{
  "num_hidden_layers": 8,
  "hidden_size": 256,
  "n_experts": 16,
  "experts_per_token": 4,
  "d_expert": 128,
  "d_shared_expert": 128,
  "hidden_act": "gelu",
  "moe_layers": [0, 1, 2, 3, 4, 5, 6, 7],
  "router_score": "sigmoid",
  "normalize_top_k": true,
  "routed_scale": 2.5,
  "balance_loss": 0.000172,
  "balance_bias": true,
  "router_logit_norm": 1.5,
  "shared_expert_gate": true,
  "init_std_router": 0.00652,
  "lr_router": 0.00152,
  "vocab_size": 2048,
  "norm": "rmsnorm",
  "norm_eps": 1e-06,
  "tie_word_embeddings": true,
  "optimizer": "muon",
  "learning_rate": 0.00821,
  "beta1": 0.9,
  "max_grad_norm": 1.0,
  "batch_tokens": [65536, 131072, 262144],
  "max_seq_len": 512,
  "train_tokens": 599500000,
  "max_steps": 7353,
  "dataset": "wikipedia_en"
}
Below are experts of layer 3 (counted from 0) of a mixture-of-experts language model. Rows are named router (the router's row for the expert), up (a neuron's input weights, with its number) and show model dimensions 0-255. Each number is 128 + 24 x the weight over its row's rms, rounded and kept within 0 to 255. Numbers have three digits each.
Before each expert's rows: "mostly gets" lists some tokens that are sent to it at least half of the time; "gets" lists some tokens that make up at least twice as much of what it gets as of all text. This comes from a sample of Wikipedia text that the model never trained on. Tokens count by the router's weight.

# expert 7
mostly gets: " a", " the", " The", " to", "'", " his"
gets: " the", " a", " to", "'", " The", " A"
router:140153095136106142137108121161136113144134117139144162113117104137151119186138142116116126109146086113168157150121131153144114075133107107157142135124112128138115125158145135132150161109135163114094150121130189107099126135139128122136128113143096111143119136144183164127119107092110130136124124124085145107154121128112126140101091129101116106171148139124094136112086111098081122141165119142076142144078123128111142123117116153124130122197122159101122111082104142082143172084124113086162116146169151117142164135132130102131154126156135148119125164148148126091134209118130096113152165132102114146162101131138163138139117131120050113127128157176106152186165130094087112108115138063136124157114126120124138114091138118119121145094121132083119129136082137140145115125148127
up9:130134090085143119121155165182132171117144146113162118128141140127076133166153157083119130138137177140150120122122141149110127083107090148127162147101104160135135139153081098119131152116131146171145124166080149156095114120136114160187123129153123116102146143129159139177140148112121127118105142071121128121134139121137077126123163105154079134122140179134109153107148114099147128141130099159086157138075131114091132112111111148114120102165136114117152135121068145110150142117145112139117146064121129129122095137109165122170147124136128092155147149150131112125174134160121100105129136136148155117140101147146125073179122140108082114084149115108132183077119132144148141098122158133116112145108114146119130142144127104137127135088120114136084108147104083126148105110103134

# expert 14
mostly gets: "s", "ly", " S", "ity", "ers", "ist"
gets: "s", "y", "ing", "le", " S", "S"
router:145132146106150116130166165142169153149121138102063122086108151136160149084109152148120172134130172180130160123160135119103094157108127101110121093184138118138147168127119121110119147106146102149122135162148111135101123142164119114124120104132119115150131135193138106115146116145149121115137133117156121112123149102133151124120126113138134102140115125096100150118111175104132145110089095164141109103106113227132119132084120110129111085114098117116145113150111162143130160112143109129121129144117118143158105166147120117096135133131078180118079107119086182124109135087122165121162164175122115103179107099106128111128142132109166093180145136119138160143133122107110111165085117139129140137111131148127098120147120132127101100129127111137138125129125075119091137118097082
up5:175088117140114105151147168130128185137145134145138083122182126148147177111121137154127180138112130129133109151135104138110121150101107096167111130185111123146097162136161109078102142146115108137127136151127140136115133130136138130141116112166151120161098142176148130167145103172141129129141119114142128113115146119136124112130124111169121123137103099128161116152125148110149158095122124096137116106099089113073118122116083156110141124155088108102128132073131120108129096128127100126117156127129102156120122115152120153133116106098140130085117055111091122115129103153104110139119157120115098110144097110129127160134121162076142079105187134146127157142141141102120099111097142144128111149126152197101163110150119073132167098158150118148113123155183158143110134102170108

# expert 1
mostly gets: " Pa", " pa", "la", " Ka", " Pla", "ka"
gets: "k", "al", "-", "la", "g", "il"
router:146135151118139129116151103114116160128135135139110131129162111159073105104129165117097121175113079131097043136102141108167129121161124144194166131142125184107106104085126094117128151154116154115153146085112125107091120108137124187112163137076176128120129120135161151114095119101144122138098113121103135113136116115103143118113135110132138121115135117146121113125095119167123124135125114095122103154122135083134142108184149141100140165130108102128127131131157114134164170148162116141129147128144123154117158130137167115130095131162150099112174118135135106131085103131128120135155127138118095126108119201159097136124139146162175120138110138135123121070091129083162160135140127131143096149112121158123119131127136104120144122065134102088160127139145109165151125159153080
up5:128159154110173137141112140152094120118127126164133155106126120157124118093129112143145148129113135187106092140138138155124159109156149059119118148115099147140103121123120094147114147091142115129103163119145104131143121141165108174186133128106149107117105113177151145163160129147112140139120103124124128156092110113143137152101159145157067124123143136145124091141105172153102145154158061081120072129101134138141168184141129113131093129103124123117171161126098133141085164128148129096126108097101137131155149101116120083119154087124093153150135164171119108106124122149071146110111151123136120137098125147132094155125141143112077129118155150129121143115099144115144141122122106154167068129131111152128103136165111112124118134143150095107112102146119126159117160067117133

# expert 10
mostly gets: "d", " (", "ar", "ent", ":", " C"
gets: "d", ":", " (", "ar", " C", "ent"
router:142109120180147146106144089093121100118087135109167110143126133112142106178144138116159130118103114120110128130173134080121141113077139112122110101105156120147145180187144128126102081119120105098140159144123111111151122126119101136156111146134151090115109154156137131131130129127110082093131148128143129157127081125101112169079114131134164162134089132157124137113120158166145117119148110132160117132143127082143127155138112108114124140089155066133147132147153147082146137093105140159105132138126123093094102126098106118139141153134137105115141150091150107127090102094160109117163094157114139163126122078115139152096154147101128144125153075138128126106163109161123125108154147150105131157119120145150146147130153173101119202160128144119145118145166150154188110157124168
up9:097141146157126128111129113146121088114147133139160136153065125181114093129093109102137122101105145123152173135129166089127090099091122110117084153141134120160152172142083168069127120114089122132119151163072120142159070157156093140155122128107146128154163138094149170130173132129129111146112140122111123137107125164061106162137134100120142144174118127143139121107130127113098149154148115113148135124127167116129113164134096071124128145158139157162134168165122130072115164109149147132154116085098133147120163099120104140114116120093124121115124150155167117137113149105145077128144113145136123100140092101109101146108121114090148115137166093121117110160138131136112136105149126131122085132160161145098139152126114146102122132149125112132143118177090124156163147143144129